{"n_layer": 10, "d_model": 128, "n_experts": 256, "experts_per_token": 6, "d_expert": 48, "d_shared_expert": 0, "activation": "tanh_gelu", "moe_layers": [0, 1, 2, 3, 4, 5, 6, 7, 8, 9], "router_score": "softmax", "normalize_top_k": true, "routed_scale": 1.0, "balance_loss": 0.0128, "balance_bias": false, "init_std_router": 0.0214, "lr_router": 0.000701, "n_head": 8, "n_kv_head": 8, "head_dim": 32, "vocab_size": 4575, "norm": "layernorm", "norm_place": "pre", "norm_eps": 1e-05, "positions": "learned", "qk_norm": false, "attn_scale": 0.177, "tie_embeddings": true, "parallel_block": false, "init": "normal", "init_std_qkv": 0.0442, "init_std_o": 0.0442, "init_std_up": 0.0442, "init_std_down": 0.0442, "optimizer": "muon", "lr": 0.00948, "lr_mult_o": 2.0, "lr_mult_down": 2.0, "beta1": 0.9, "lr_head": 0.00927, "grad_clip": 2.0, "warmup_steps": 200, "schedule": "wsd", "decay_fraction": 0.86, "decay_shape": "linear", "final_lr_fraction": 0.0, "batch_tokens": 32768, "seq_len": 1024, "doc_mask": false, "z_loss": 1e-05, "train_tokens": 313600000, "steps": 9571, "dataset": "wikipedia_en"}
Below are experts of layer 2 (counted from 0) of a mixture-of-experts language model. Rows are named router (the router's row for the expert), up (a neuron's input weights, with its number), down (a neuron's output weights, with its number) and show model dimensions 64-127. Each number is 128 + 24 x the weight over its row's rms, rounded and kept within 0 to 255. Numbers have three digits each.
After each expert's rows: a language model's description of what the expert responds to. This comes from a sample of Wikipedia text that the model never trained on.

# expert 33
router:163085129106092165130136105130098114113097081121130125093147115110115147144110104175169118133098110156118088127122101102169143118135090128143169165102088112162155135129135102154114129104095153
up0:205147142138118109158136162107091114119149091158145132120136137133138120106100157146091100106149136163146099100123144134128104140098152174105124130135108081169130135136101148117161103103086112
down0:081140093137154132133071175131088148084083138108138144117172111134104167119124151126112117090141107111133100152200131111130101151133123162142138112118128124141131138139161144137135100166076114
up1:121116137131114065123154134154094117149135124107132116181087126114112105120109140145129082116130144125156086139147138115109145141103135123118160085148114093122148134151118093095148141105117098
down1:126096140110120133121103132126139122132124137180147133141130126146138131153131171128116130129165134151092149156139119100080154101124086106124108157125088111155107123110181131086155077125127095
Table row pipes. Pipe starting a new table row after a line break, plus list hyphens, braces and Preceded/Succeeded markers in sports and award tables.

# expert 88
router:153097141095099156158126152151164091098105137154154153102100100147129161091160158147141137108101099113162109099144109153156147131158133099128158149100135099124156169144084105120100140089110152
up0:128139115160121090092101150146092130120128128135155100107144091084143095145099164120132122104129174127096080117099138133136135124146172101124071105155123088115110109112107141125104138190099133
down0:128119184127154136127122128137109117134119102153142103112108160083151127136168117132158121130148140129159132103133132096081110118112119115117128110144124112152078103105108181133125165119096115
up1:119137173119169067135125120103154152098148118072120120150120142097152123155082164112151133142162167102130122137105132138120072096130153160143119100156130168145119142111147119145099092137143126
down1:151172106118158112147151103107147152151098142139140142108096111173168105123115119111190106129129136119131138163118147147126122179106114140128139094167154108102154113102162131142076144127134098
Word-final name fragments. Final or middle pieces of names and words after a capital, like -uss in Brussels, -vent in Event, -ault, -et.

# expert 36
router:164094110091098161151106148142147099097099130142149154097103103154104159095163146156154109120095097120148101105126110151157143127163113099114161152098131100120152161165103096138094138115102152
up0:072125101154184141124106125148132151162128107125112126159144137107140098113158114097114172115145157171119069121152158131149105086136142176139058149164128146124147122110106153150151100121138154
down0:118128137081158121127107113112116144154111148121100132119071106166125154140086142136150160103151099114135096135144113133139156160106135105117063119082117147128105134114129180104134154135125114
up1:100109098143130095118136118150125124100138092133126114170152131158139127126103144188137144134105103141121103141135114120098125127175143159095069139152099155108132092137111178148106092095157102
down1:147094133128174104147102124131137161149166167163123125100134124133126133114138148161110090141114098144100125134121139124123124170147169153142117136093137159138176118150145165073118097081117119
Word early, misc pieces. Mostly the adjective early before years or periods, as in early 1910s, plus number words two, three and scattered suffix pieces.

# expert 29
router:146108141101110151153111156144155097114099157136155158099103118152118134102168147155145123091101104127156100086130126146152150132160138096101154152095161091131148174148091104148113128116118153
up0:166180143154153130137099122123066172131179147129127156195122144124106129095124100096126119100125148141130134134116109116117124107159151185103061130150109133118124128107103143120114171164152087
down0:164109107114138148161092144145142130155149112144160137131114131125156117171102140098121133118109104130121099104127119130103128139130132130127106097124117156163107153132116135131126125133130086
up1:124124152128132093149139090151118100129130147140127082117103130088100118101128130099112168139108174150052146101120132137141163079090145131125108131147133146112112143133110106103123113158164137
down1:107124138145115126090102112116136129143165113071139120136167148089142102128107115084132125088159126113118104116095138116123107135146108144154137181146167089120116142129100090113097166142119144
Inner pieces of names. Inner word pieces like ear, aster, urn, iver, erson in headings and lists: Learning, Doncaster, surname, Liverpool, spokesperson.

# expert 84
router:130171145124119137100100152166127120126117104145110127112093116113182141112160158156153136108113102075102175127142115136150115107113106133139155113100177132111114082131135117148119176114106112
up0:149126117125153124170116145141129094108098137106133124134111135124127154116144090123109136130147124111124109125156071148110145143089135099153104123102122136159137132149136117132142147172096129
down0:116122106092110174121120102142151143122141098136118155122135097134069172123100173157086104129120086144149147118149144141066138084098118093119141112124096113107163126154107121168123114133102103
up1:099139185102140141153161121085133132105153113143104126105133179153146123138128149102158167165155165081128101111103137106137125134151133097128129154110135126083134093127092123134121122149097130
down1:158091143169128130133116088140113147138147094156133108158122104108104135183117151154149155113097101147159111176143112121115115122088141152125160107120145123079144107085140164084105141113084138
Lowercase word-initial letters. A single lowercase first letter of a word, often of Latin species epithets or romanized terms, such as m in microphtalma, plus blank table cells.

# expert 46
router:157089113101104159151107141141148098098097128143145155103101102163106157093160148153155117118098093120153096108130109157163140129162118098121160151101131099124151165169098096136097134121098152
up0:135162131145116100116120133123138139115148117147129121159118108086115108174147117135126121093082169169133123124155136108096108093086130136133163132111121143126129114148117138157157166118130111
down0:099129109090118094086114128102105056132079173086082146077119138131181105155128119153132123164132122147152168145114123164103200151140131097143137132090077143134151133120158160123117146126123118
up1:111137116151126093124163105152138142098145177137129098077153132129135123109105138109125122126098086157160126153137151141141128077113111121090068130152105137139115117163137110165155184091151113
down1:122090135136159109131121117167083113108187163166130149082134117095087127111142139147101081125124131145124131114111163158097135140123159106141136158129123071081113112103151130078120134102138114
Suffixes and subject pronouns. Word endings like -ator, -ative, -ated, -oice after a word stem, plus he, He and so starting a clause.

# expert 42
router:166088113100110169147108142138141102104099135150144146098110098152109152103159146157159118125097092134147096115139119149163136133163120098127164148090136106127144165164105086133106130115100148
up0:075128151154163122143122140141134131137099121115155132132149120124121114135096077131121153114154121171130115153120104139086129120131156145093071110115146127149097147104120148114152123092140119
down0:159137089128156077092073151138127061127158160123138114075131147145139133128127115130124109128082150141111119130110133136120131138121128165129150122145080151161128130134144080098126149129125175
up1:145129121139111117074098124131129128124111091093130131148145132128145150150152182107102095150141144129112138142159141111095125121122151145119080120106126130139097133136178108118129169128151079
down1:127120130174121135157099099145145124122100133134102121155099102156108152157157087144091117144130110113115187142150141128126097119192136141133160126131089130128100169114113130108132116123144103
Table cells, word endings. Pipes between numeric table cells and place-name endings like ong in Hong Kong, plus years such as 2023 and relative words where, which.

# expert 21
router:157095114096102161150103149142154100097097131151152158099100098162104159099159150151155116117096099122152099106131112158160142127162117100122158149097130096124154159165095095134095137116099154
up0:123136171141141133178123103115146149126104131143141123113133156134114151152092094113140133134174131134134146127146157115117129126079137150105085102135125126128153134121141156165147102126181110
down0:164137122154109130102137123131127112136110121119116126093112154142112114088146161106112115105121154172118143180132157097142146133162124123121115114142156089139141158112150059052127113155108099
up1:102152147138113079165142163114104137135133134131151115148167123121164076144136098130121131145161130139127108149116114128106128110150130137104070135118128184166108123084076100163162086097128139
down1:099090125144110156115130157142118167125140136141120121100101128128136149122124141116161137078126166167151131121085144134115193170120154121063114081108152124127142115110151148110111140096133096
Mid-word pieces, biographies. Word-ending pieces in biographies and tables, such as -ious in religious, -ancial in financial, -able in table, season.

# expert 8
router:160090111097101156151104144143152097098098131149154158099099103162106159095160143154156117117095100119151100104130111154162145131163117098119155150098129099123149162169098095139099132117097154
up0:104171125101108135135146104117163132113140174106126133148116140118131149154154095130149127144101167132145107082129136089152162114089151180116088152118142152150119117097136142133156106151111088
down0:112101150149095133158168086162105108124110059137178101141136185146166136148112135102177106138175156139139137149128125115111104152090132105136137095147112133107103122136156171142085109118107132
up1:089155142100137094130142113142101117132152101110117166120133159105108111176149094097133111118105147110136125135118148108132104144105179160136077139126145105131128110050119173110155112152123137
down1:097142101131145137143096121131129151125159113120175101101128115100145158073162156134135124153154116147128103136163120136113116123120101120126151126165157105116101136075103140123116121115131074
Reporting and argument verbs. Verb stems of speech, argument and opinion, often followed by that, such as arg(ued), said, stated, belie(ve), crit(icized).

# expert 47
router:135119122140131157147114113152136135108143130134135127118107088145098131103124151159116121101089112090132084154111117102176090156177104099129148170120161096083163119168087088163118164139111147
up0:140130137106093111109155137130143177156175104091117156125093138131134102103093081116183160120110133104119166135072152124188170098133087177122124120145140107125121130101150095125148121102131144
down0:125091080159107142127159076102108163133142157100098174146165128130121075161122138130120120134164116124147072107145100083137129167132123159096116093122133112102146106149140116120145137143134125
up1:093161168118131151124132168166138107115145137109106141120131109081089137159089117099142114137143207134100075137129140119101140109149124172096150147169167102098138137148137115105151115145103130
down1:106156134137092126153122171141131154141115076110083136140171112134176067131141098139110137159153166102154149103108126137111129102119146099158162126086146109120103087133117094133128111113168148
Quantifiers and number words. Quantity and determiner words before nouns, such as two, one, all, other, some, many, only, more, first.

# expert 25
router:163085119104115166155133122142135090122095131147135128092104112123096137102133171163141107130094095138153082094133125166164123145160110094116164165099112113129155148160118089109110124131130137
up0:129140106139135102111132117098143161141183111143146133115085128137088128109107170135139141165107105108095154131133113142156107103104110122131102132122102134175120173135119113161162121144186118
down0:139116095175109113124084156101125096152148175095138091107137151163139119114159154083140129099119148141086138127149085102118151140127131097137137131109163152107122123160117149164113122133087147
up1:145100139100159098141157113155114114161111125157163128123090112125150149123121167086133221117130134117105150134143129120142138154095087135111120120111115110127130123128129073138099145156129135
down1:092063135188109131137112111139134164151124136124132103137142140149111134126116118168138106125118118122149123125089162101157139102118134132074130142111118132148124147160142108120099108101088157
Biography verbs, past tense. Past-tense verbs and their endings in life-story prose after he/was, such as died, joined, retired, hired, published.

# expert 41
router:168089119100111159155112137153145111110095136143142136095108103140112152112154139159149127120087094129146094114141115155167135131166118088127173145086127114134141172180106089136091125122094146
up0:154153144132146109074122110110150097073145079117123126133129162109118107133100157109103152135134152100117104083111121097112079142123119136116111121156173151130081076114132156134149152151174120
down0:163109126128140148147119126132136152141142112159125168177178148117127126126145064102119137131123083132105129090146129160145123113120122085150067131108117087163141119085086164100123156134117108
up1:135159110098118095103155114079135161119116116111143113179110152107137133150102073129137142120156144112124167119133135118116102109141114132096117114163120140083060125089130129150175142160130128
down1:130130092153127121131124148141165144125130123154143151126116102099116118155110155122136105116109117132144150188103120140181146115103125118085140126102163130126170181139104087147131102108137116
Coordinates and symbols. Degree, minute and second marks in geographic coordinates, line breaks and pipes in lists, units like km, and direction words like South.

# expert 81
router:153116176095098162127148149143113103119100149131127130096134146134160140098152171150122158126099100138160139092156138136156121140155161097124164141097130118110174161112108104127110110141135137
up0:079141127127130119151121109116118143122121172118156144112125134147123148147112170168133142141133161121076115135110118082084148118151113172138103130121129133151127127111151138161147138123130140
down0:117119130127124098180083100109142122163165120109171110101143112144114155127109115121103115179149189146113127136095120123148165111105102121140085113112116124144146160091129145124091130167136130
up1:122164130147129149163111124134132146152156105099085134109153137120093126155085124110105145094143123116093129121123156136143103123106094137109104143114115156128172130154083151112148120136151118
down1:117093140160103147145121101102143146135120107141131098150155122188154073075124203122080124143135139106128134140142119129132111142109145137137149101133134143136172142139126124130099130091137112
Mid-word consonant pieces. Inner word fragments following a first letter, such as ob, ept, ec, qu, in Robin, Reception, Inquisition, Latvian.

# expert 65
router:160093114099104158150106142145149096100098131152150159094102100163103157095157144154154121111096099124151098106133110155164143130159118097123158151097131100127149163168100097140103136113098155
up14:126171146108157112147081133131157102141168097120141138124148124136143173139127078106104094092135124120142116148136123091096110143093123125152092107113169160106089142110148170096149117154129080
down14:165141166110177140158111097148137094125122101133127126133110127108138130112140133179147149145093139125101162133076119105172125082139151174138135094149127144110121108159154102095109119115129142
up15:126131160122124114125154119127101111119132100147125143118144107085141140136077109126127126151174101125129159090113147142121122110102137114116122110161144150090125119101156110157139131132177153
down15:121121165135141123141134129131142106144145135126121145181144150123123129132103095153124136134107190129155130105149093116118094163101130140119160130200069104139166121126152125108131087119113157
Statistics and numerals. Digits within numbers, percentages and years, bullet marks, and statistics words like average, total, standard in census or score text.

# expert 66
router:163092116103100159153106144143154099100099134149154161097102101160110158094163154156161111116096098121158099107136115158156135129161115103116153151098126094123152167164103097138101138117096150
up0:098152149139094100157128124133100121098142127106124132143103108117108144130131141124118164105152115148109116143141134117118123102139138106126069149129118128092161132124168152079153133130160142
down0:114132120110099079114112146118166155124143103087151096144108145120086092156119152114110115101104152199140127113097139168122120129123099173167142119120125176077161132122155147128123158132121118
up1:164102148139169117171129100137152120103113118167132120115128135174165142146123125122093112109112073145119140117144099102102151142107108136102091120168107175166155156136119133106138107132169144
down1:110098098112131109147144094141173080142134136118117121091147113152151125133125194103139102116128121131139098120152144102107192064143109095127122115121098154130122173205136151093155155144150137
Subject pronouns he/she. He or she as a clause subject after a period, comma or "when" in biographies, plus name endings such as -man, -ler, -ee.

# expert 12
router:134105147113101155115158099118141116125099133115168133114091111114084153144101123155092087117093096113122126150095136155135125125133153130105153165119107111154157100153147115113105142097101150
up0:114137120107109131111136139104086152097135100119107143075083147130124102099120120137122157132108146180126162110181163098146143086142121100140098136121162130144151138073117122136124153109157064
down0:140148171103126115140143125139152094127150149131144100140179146141114120145128142125138152123109111080140090112101069090126166136146134147091126087164152154127100140117115141122166143181126122
up1:126169159129154142116140106112116135168110087134098135116152127098111131143112144111116128154163142094115173132108125148137151178079126115117161135097116121141153098113103123123142121091103134
down1:124115134138105111132128153115135128087136140108131096163115137122156160141142139143142132107095101144131102135129135087128138125167104100164096110193145126100099113173122156101114137156114139
Definite article and determiners. The word the, and also this, each, these, its, usually after prepositions like of, in, at, on.

# expert 26
router:168096133100100173143117138138154083107091134134156142096115119131094127127142137149156127134092095128151104111120134156169140118169114101131169134091120107133151165148094097144103133122090138
up14:093144113120106131117124110119109142147156109120148096140140116143136075121114171118118090103100117150099095161143106130144141122137140087153092138146168138138123094150096089128115139130150131
down14:116128110130189124126117123133110200098104089092122137129096119117142159166078113139119147121110128098121126064169137136101128151108119137122108182156070134111134094181195122137133134117116112
up15:110126179131158120105127143133147110089083152100175149119151122105154147179110125139153108144153151128132110105123143158113121153115115164113136140147162115114173096090118115158143110081098139
down15:115102110161184156172163147153172110127145123116136138083110131140084108092115123149101153137081095082157122095098127112115133139155171116136114104111122160125080123109125116111144142096133115
Periods and decimal points. Full stops: decimal points inside numbers in climate and election tables, abbreviation dots like No. and E., and sentence-ending periods.

# expert 59
router:159097141096109166146121119146150098114099130142152121090115129126128160098151164182167140129101097125150124101137122154170128144154135084137168152089132112124149161151104090137096128098098120
up0:125144100151114148112120099139123151127160124130121122161116097110128129119157155110122098107103143140119096162130164140098148090167097164142118156157122115144159144101103124140143147092159128
down0:134108158124118109100164121099151115138129160192135120063162141145116127132093184119112091145130154122146135087158102139126126120165116141090126125133133131095172120125131130121165128138142108
up1:113134173122108113114135169115155075141123109136127094122173114132089116111104143156134120140160110125122171149130113147137138135101130139125075118158079110135111060142121163168105118107084125
down1:153093118138107110146102145105153167099133101140140152125136117119079111140104142123118127120144098115112152161169113112079123122162163112109142124133129144139092097131152160097102108136150122
Non-Latin bytes and table numbers. Byte pieces of non-Latin or accented script such as Cyrillic, Japanese, Thai and Polish ś, plus lone digits in table cells and lists.

# expert 28
router:140104108095092158162125137159108142122122094113112145142097131133085159114092143168113165135084117084167095106137124096151108114130116104133162114093154095111104100137124087131138132140094160
up0:123130119169150142119135155120158151129147086070119116177130122127158138122104127166120089095156151127130097141140105125101118147171131134145123109181170117154125127108146121105159181163124150
down0:128121141100133085146122111128116138107103203157171118074096114130163146169135131128114164125110107126154137130112080101149095141126126158175147150139091148109154137147067161161119110133093138
up1:124115152108091138154179118135086161104168150155122157096142134108134137152124178111089117134098139108153134090112162139100129139104109139093104137115094126103100147122139168113163107128132142
down1:121134125124167154121093151137152101140114116081121141168115115131062135115125074142128118121153121134089142124111161112129119119181115122139130128162153092120133117096113153096124137135147097
Copulas and auxiliaries. Verbs be and have right after a subject or pronoun, such as was, is, were, has been, plus also, as and not.

# expert 54
router:140110115099138165159111113103130147135108136116167146089106121141111161120164127148165160086095102090153106103105121128126156150163108093106155156102111123172120151154095108145113119113116127
up0:142129120102102155146121125113109127166121141141144108104164177149138128095107138140152163122109122186173102153119111174073115117100122148108111153126090125150156140131131151119146107106125067
down0:116119129127104128119139095131098130120131134167110138152100117130108194151160175154144114121095137120104109101141124119130130137155155150132150149120134071126109118176125135134084102133118171
up1:114169112143125114114171134144163151132100119141100128170154135104152102114123161111129159130068132075152157099162152090084158134125101158088095120128092138087100162112120104126122170135148136
down1:114166138122130163076122141118133080139071147126145116130164098149155075107130127143139143141139113114091156143066155141103115108097111091133144153136100134121120108162164157093099143152112093
Place-type nouns. Nouns naming a place type after a proper name, such as County, River, Valley, District, Road, Street, School.

# expert 82
router:159087140105110158139144116151127118120088134148147132094116126131109143118167134160159153126102103115159082093132111147161120146160124092129158164094115103127155164133107088130114122107099118
up14:139132149155097080121156119108139103153112124129113114156154114134082140140193132148075178141123144099106108123145152128107096156114155124115127133094118190133113095077139150106131138107142116
down14:110117135135171081134177143141120110079092135163116146168134123109164096169123083097128175116168124120124174101170101122160147156113132131154127152098114152120137134181103117134103128159116162
up15:092142097156143103117122123162116130132129168105117149154127153152113087153142122169170111115132149141127100106134155087104109117132153160147107107152125083150139122146084153168110130119107143
down15:116095104096149152140084139114071168108140160112148147106064104137134146088134145153139143113138101132106132100151123081158107131114152124140159157122164119129131132168161098166139099172130114
Table header words. Cell words and line breaks in tables and lists, especially Games, Team, match, episode, Votes, Authority.

# expert 40
router:159096120116099157118121107144165082099101118111134131103151104116124103098138120149169166128114090134162120137124126122166155118166161120135160114123090122143109084139147098118122154133091117
up0:109138113162167133089117116191172152136144152142070114139170111132113111147196104105101100113080133121140094149154157139122114121156117130089123115137148106110149164136151123108131126132140152
down0:094142100109138168173143159116104133153130105128144125089112152171170084127116112127129140161170120143133114120104103151095135085061125097144148153102135136107132097130148072120135120092137115
up1:159113126120109092060116132097126126123106142129151134122133136188119106162103130157108098148142152136116146151149133166131125171150139184117126085130122180130158127151129134096194146091119100
down1:146145126109150150183132092116121183131120086149130098083140119098120142073136106136130122132065115115160128109084113135120136121128157115131146180103130113111148126131126132137137100154140124
Opening punctuation. Opening brackets, quotation marks, slashes, list hyphens and LaTeX braces that begin a quote, name, formula or list item.

# expert 39
router:145106124113094128130115176117155174113100149123102129122115096102099098143117121144172156118101095128099096098134126162153130135155107143125162167136065128112141119129109122116130141118118146
up14:147126171147115107137149131134105121182170133121132095135100148115118100133092106137128141127086141107126069114106174138082133098139143140138104106124124075097135094109097115118128159109125109
down14:112129085106134118103131175113113102115133127177136144147134124087108174138146157071110110150149157165129126147146099136128093141138103100087160166155163118160126117150144125127149068114115129
up15:113154121157122142154133098139142175098126143127094131084146107102125120081147095190062109126101118108124138127115084114143085086166148119127130095130104155153104127162140119123139146160126143
down15:165175156130126134123137117088130095116139124103106122125170107097156154133133124124210126151154157121186149125123134132127184158113153150111128163135145112108131145091106086116104112141145155
Line breaks. Newline tokens ending lines in infobox lists, tables and headings, such as after Born, Owner or a section title.

# expert 44
router:126127097119137150166148121162122148126132111126133139163107135121079131113096176159093126123089122134180088070141130101154125128135109117108160139102110103144164102134146096138155153111112157
up0:118156152150162163141116148125112082071169092104110118053163152127128138133142139157126148140141149125104105110165120137165115132083158149143103118153141100149160123087098170140137152159099110
down0:098119167094106102130151131135130107124135134152112114122171109168113097118106095088144145153108144121146085120155139084182131144135154122157127145137112123140176141091131147144132128052109133
up1:099157164149120129105137185154166131152108126128125130118167121132166129124095175154179142123150127129177126119152143164130115160113153149142110073141115097145148099089105112130175157073128153
down1:139126142106115107136105118131128127147141167119147131122099059119150129149109110156178146168103135134135075134143136114119115072123134132122107117148105149142128081165116155142102143154120148
Main verbs after subject. Finite verbs and auxiliaries right after the subject, such as was, has, had, received, played, would.

# expert 52
router:160090113099101162154110138147153097098101129145154156098102103153102158094160151152155121119100099123152099103132112153158140127162120098116153151100127102119153163166102097139095142113097149
up0:097122152150142152099136146152141133151161147138127143156104082124128112114119154100137127126135146110120147106075160130139127131114110121131109102163130137139124075129154095120152126144117104
down0:142154163117147124128157126119092148161118114106125169116090179110107140150103151086121124097112143123137121128161119097105092076097147092112078143094169117139114159131125073127105131102116102
up1:131125143144159064150099161165126115157134161137146112161163109168135136123147152129097062137171145147110138139111127110098131143133113163106071104140116160145149141139142093134146123157135096
down1:105103164117145114114107082118155114132195112126130137130178102120133138134162152097108116110124111127128127119136134156110152156124136095123118144117114127127108109073150155154096096100150128
Hyphens, colons, table bars. Hyphens inside compounds like runner-up and east-west, colons after infobox labels, and pipe separators in tables.

# expert 27
router:162086121102103165142129133162162105113108117141150113105106129130110147102138143160157092131095091123154095110122126157164120117160127107130163160091127117115127144164103084120096151122110140
up14:118132104120138156152114096125101147114128116111137117109168134142148163094145122151153139128174119143150131122111145115123173153097124078110103147139142165098072097109119119107093179192130085
down14:114131138171131120143119144084136126082129109132115097129151114131142126073137111141129099150091138132093157121101122116093119116160141146143135104138089124163180130115156150184133123155154172
up15:134100138128126084124123131126145094157098160122125133141125138164058161135134096155110146148134124154090138122144126130111101134126157173156100129153140119109074112102149164135116153101145155
down15:142112134104159139128122164131156168103126122120169097138100115100110088129107164125117159114099144112123137118103150131134138132076134084134123142134075152109186135126128105110109098143131116
Colons, pipes, connectives. Table pipes, list-introducing colons, commas and linking words such as of, between, including, like, coming before a list or cell.

# expert 62
router:140101145120096156110149100108138101125100118115164134115115109120082146145100146156113081127100096121106123150091141163129123126126142123106153168127111117161151105147159118111114138100112154
up0:170190149139082152114127145157126128119140103145086127151116101112181110128161115092097129125123106122099113142091153141106151145168142112106106127143157132176123182173095112138087149115154105
down0:136074144124172071170131108111130111134113101113135114131117142148103127131145148180122153154114141130135107126096115127134101148095125142121145132108096116136119132123161138097146117123110149
up1:155127143112140105142140166160170097147141124115174091117114077093124142113128115133087087147147113195077115135113156129129142101139146106113147147117138111142138106127106121126139161112077093
down1:135140103101100130123096107111108109109106127109090157108093153129143095198137134119186124153111099072125124100133139140118157142140148182144133136149143157124127117126112152169160105132159151
Definite article. The word the, The or this starting a noun phrase, after prepositions or at sentence start, as in at the clinic.

# expert 34
router:159093113093099158150110139148147105101100122150145153095103098152102161097163150153159112124095095120151096103137102162159145126158124099125163149098133101124146156156102097139103144108096153
up0:102177139117157118143150140106132190143150123111141162138068144127123134129114132106140100134177155134131146097139152123106129149122132119136068169148124134149109103113116163077163148104118113
down0:128112154150162103158116124119111140133133161139150134096117124127119123112132179100171141123124145116104123104122151138145125150111164101081154107115140123182103116141126137113140134138133176
up1:114157106138154129104142129157138076109136108105138140071116119116122070129135109124162118146155128148142139150132142136101143134122166143141100124182124192160085128101098124125154109149112154
down1:176083127154180136136152106130104125118115145128138102147109133137126155118132145127096142162100142196163134150099125107157140060091070134143161090099149101133116099136121106126088135152140128
Articles, possessives, table blanks. Empty space cells in tables of results, charts or votes, plus articles a/an, possessive 's, and his before nouns.

# expert 89
router:159088127111103167155134120140149106115101141141148130092105119129116157107160140164154139131107095116155099107139123145161126137157138086134165156098131112124156162146114091121103118128097127
up0:134130081131154100141118089157131148133153125149086141144116113136194201121134158128155125085137135110101127158105128184130139085122134139121096145136104108121088135134104112175123134111097122
down0:125155135155144134109122136119127106100114132081097116140125140115120081165132103122161154130159177120129130155144133125125147079131130150106137159109127155141168122116143109099148106124138133
up1:107128121124149144131105169137137146164127125111110106161121121145155083098125150092127111152137164144135144118078136047105131121067112112132116135096111126120135159113136123083105112105132153
down1:154133115130114106110143143111111104087103113165134116086138129140110108136132124110113121129092110117127088159084105125099135110155143100094118168191152112156106133159143134125157139119100128
Table pipes and endings. Cell separators in number-heavy sports and election tables, plus word endings like ound, ront, orld, ide, as in Ground.

# expert 5
router:160102114099105178135120155146146119123109117128130135103130105119103122138154133161153140100084091142111104101123117143158132121153118098123169152083111118128168167153103101149092137111102150
up0:113142148122131148122138120089134114117121134110116128164083119125114124172165103108122155114117157143176102159142095117070109138115136109167152131135150139129113094114079143110091122092113139
down0:137121145143141129114159124100098169091142141148116159138126123125147082155146171117156103113096132084101148101165133144143185115164105146073120121128156152157151127129139082119117095149098083
up1:125136101089162119112141118131133173142141136118108128146157124143143176117104138098122161105117124137139119131118136103134124127114141111152125120156149159127078135091141136109151096135124162
down1:132106170159101130097142147138107070096158121096143165104117125111158106148119126100137105131132143112087152157103176206084135132136144138129165123116117118166168099151139101143151162131159118
Infobox bullet markers. Equals signs, pipes and hyphens opening a line after a table or heading, like "= Channel Island English" and "- Born:".

# expert 13
router:164100145103107162148145126127158103110087148159148128107129139115128164094140155144136147134093091118146108112142105151160115144156126099151167139089145121139164171136099101117095108108107130
up0:145122131123147117126160112071117179113125117125087142153136127142144158109128116128145132114136128119115144118108123101134140152152107158134119111157112120151089058108139184175115122093132140
down0:138110116138134145119121164141112093113137104115160143124114127155116116117129141166080111141137134073068122167119127160105141109103138095093162098166160144106106078165149139089135134146126133
up1:151104154148114106138111082110134110123098172154128139136127131128123127132193134105117131110124136082124128161151121116089123144097121151114117125120122142086162162115171147130124149101079128
down1:094105156134143108107115105178099118152129107135142177138137102116121124111118158122146102093183127175166098119158135150120095106112123155123145108094070152107107141075135101084104122116148139
Name-ending word pieces. Final pieces of proper names and words, often short vowel endings, in names, infoboxes and tables, such as Pike, Nelson, Kentucky, Rafael.

# expert 61
router:148105151099103149144100122137120112118097105154144150103098113161131146108151157158153142105099103099148111098154109148154166136154141096102153161096158095111165134151105107156102138123097151
up0:117138169171120141160150119138116129160164121119140129162126108085123142115108109107107128121092126120152118143109155137166135154146136112127090126122096107128134128150145181125149119099129115
down0:130138134134131158105118136141086137165123154129177118155126106158131118097133153084119082126110140137158168129128107129155137154132071090130181085085133126132100125116091150136154146155181132
up1:089136113129100091111142123115134184175130143109094129155136128155120120170116103115138147138105134134125104065108130146087108096146148138110111136127162137095103096166093126122108138126141136
down1:133179117144151108094165138104148127144114121124127118118119130141097156112111189122117169060131143066126104125121126162146115122116105133106139155151109096148112097163141140130156142129103127
Word-initial stems. First piece of longer words starting with a space, such as crit in critical, rep in reproduces, desc, histor, inv.

# expert 83
router:147122159106099134130134129099143174098102101100102128100096104126133122143079108150160163148129103100113111089135142168141149103132094137130142162172087161114130113112189125094135143122114141
up0:078130159134134147119121096131159108116112169118125171097179097085115133077134098113121117130113107126150138159107126131140144098097157141137125162140136146132129141127151138136116137131151143
down0:123132090148135147120189167162132059176118135125140120135161183126094150110141156096091168125103116115114120123135133109128099127165123133133158123105122111137141134142129151109121091167139102
up1:140153115138099149124116146132114178159117111186150139068126157136163175105122119162129083138088134116143165113097102141081114128169136144124105117119124121118106149149132133109160099119127081
down1:148104146132153114141059138127141127123160120076137094170137124141118110101111133124142115117150141145095128108151099144158134130097163093125155094122117134152167137102162071160108168106134160
Line breaks. Line-break tokens ending table rows, list items, paragraphs and formulas, especially before section headings or the next table row.

# expert 71
router:150114153116115150170148151138164094122144113132125137156165141106091172103129112152108099116126099113131096141112119134126142127138155124115152158111096153167154101051099099159131148154098157
up14:107137112131145155092104144137112101111129130125148138090078117165152091128133081164135116134121104122114141181117079180107120140168133090122116107134159094101152129157117109134126165112124129
down14:147122142090103127169155136115141133126143139130115137183138168123104161108140137110151097129167138127136106100150142118146129119089132160108178125098088134147133107094132124144105103109108111
up15:082112119120108142130175133121152092102145101097165125141090134130085095125139123117069130152143114154113135127107171155117106156107136145118106186094198141154119093137120162109085125135171147
down15:129169141116165172106104090108128128151109128153096135111154113125167142137149220137171126113123165159124180102141093072128125121135090144153115096109120144155137142109161113087137158123111106
Linking prepositions. The prepositions of, to, for and with after nouns or verbs, as in director of, Award for, moved to.

# expert 9
router:122109123118150149138132139106101144125134121103173126083084115146116129084129102120090179138091108131155097109115129144162103147176111111104151157108123106165102145149114097154148167144149108
up14:139127156122127141111154136111117162132132115102157114132076161108125113108059086090141129168147118113136129132121145142137140082138127127129098138143140134147059118128135083091127144115127151
down14:100152124140149123101130147136116157162093151155142129134111129171111164124149129115100122089128142153170135118159106164107141102121147109134120091121169139097145140103135166164115139155120090
up15:115103141149150123144101077139094127136154104098150125155131144167110089139128108094136154135123137142184144112186122103149087134139106095144126134121127119132165137094055126140155146171136087
down15:105180117167156067148122134088177112116144138075166119089086107112137146113099143102122137111142093093089146149139114123152117149166123154108112131121152137153148117134161133133137104117165137
Abstract noun heads. Common nouns and noun-final suffixes after articles, often before "of", such as system, population, area, station, structure.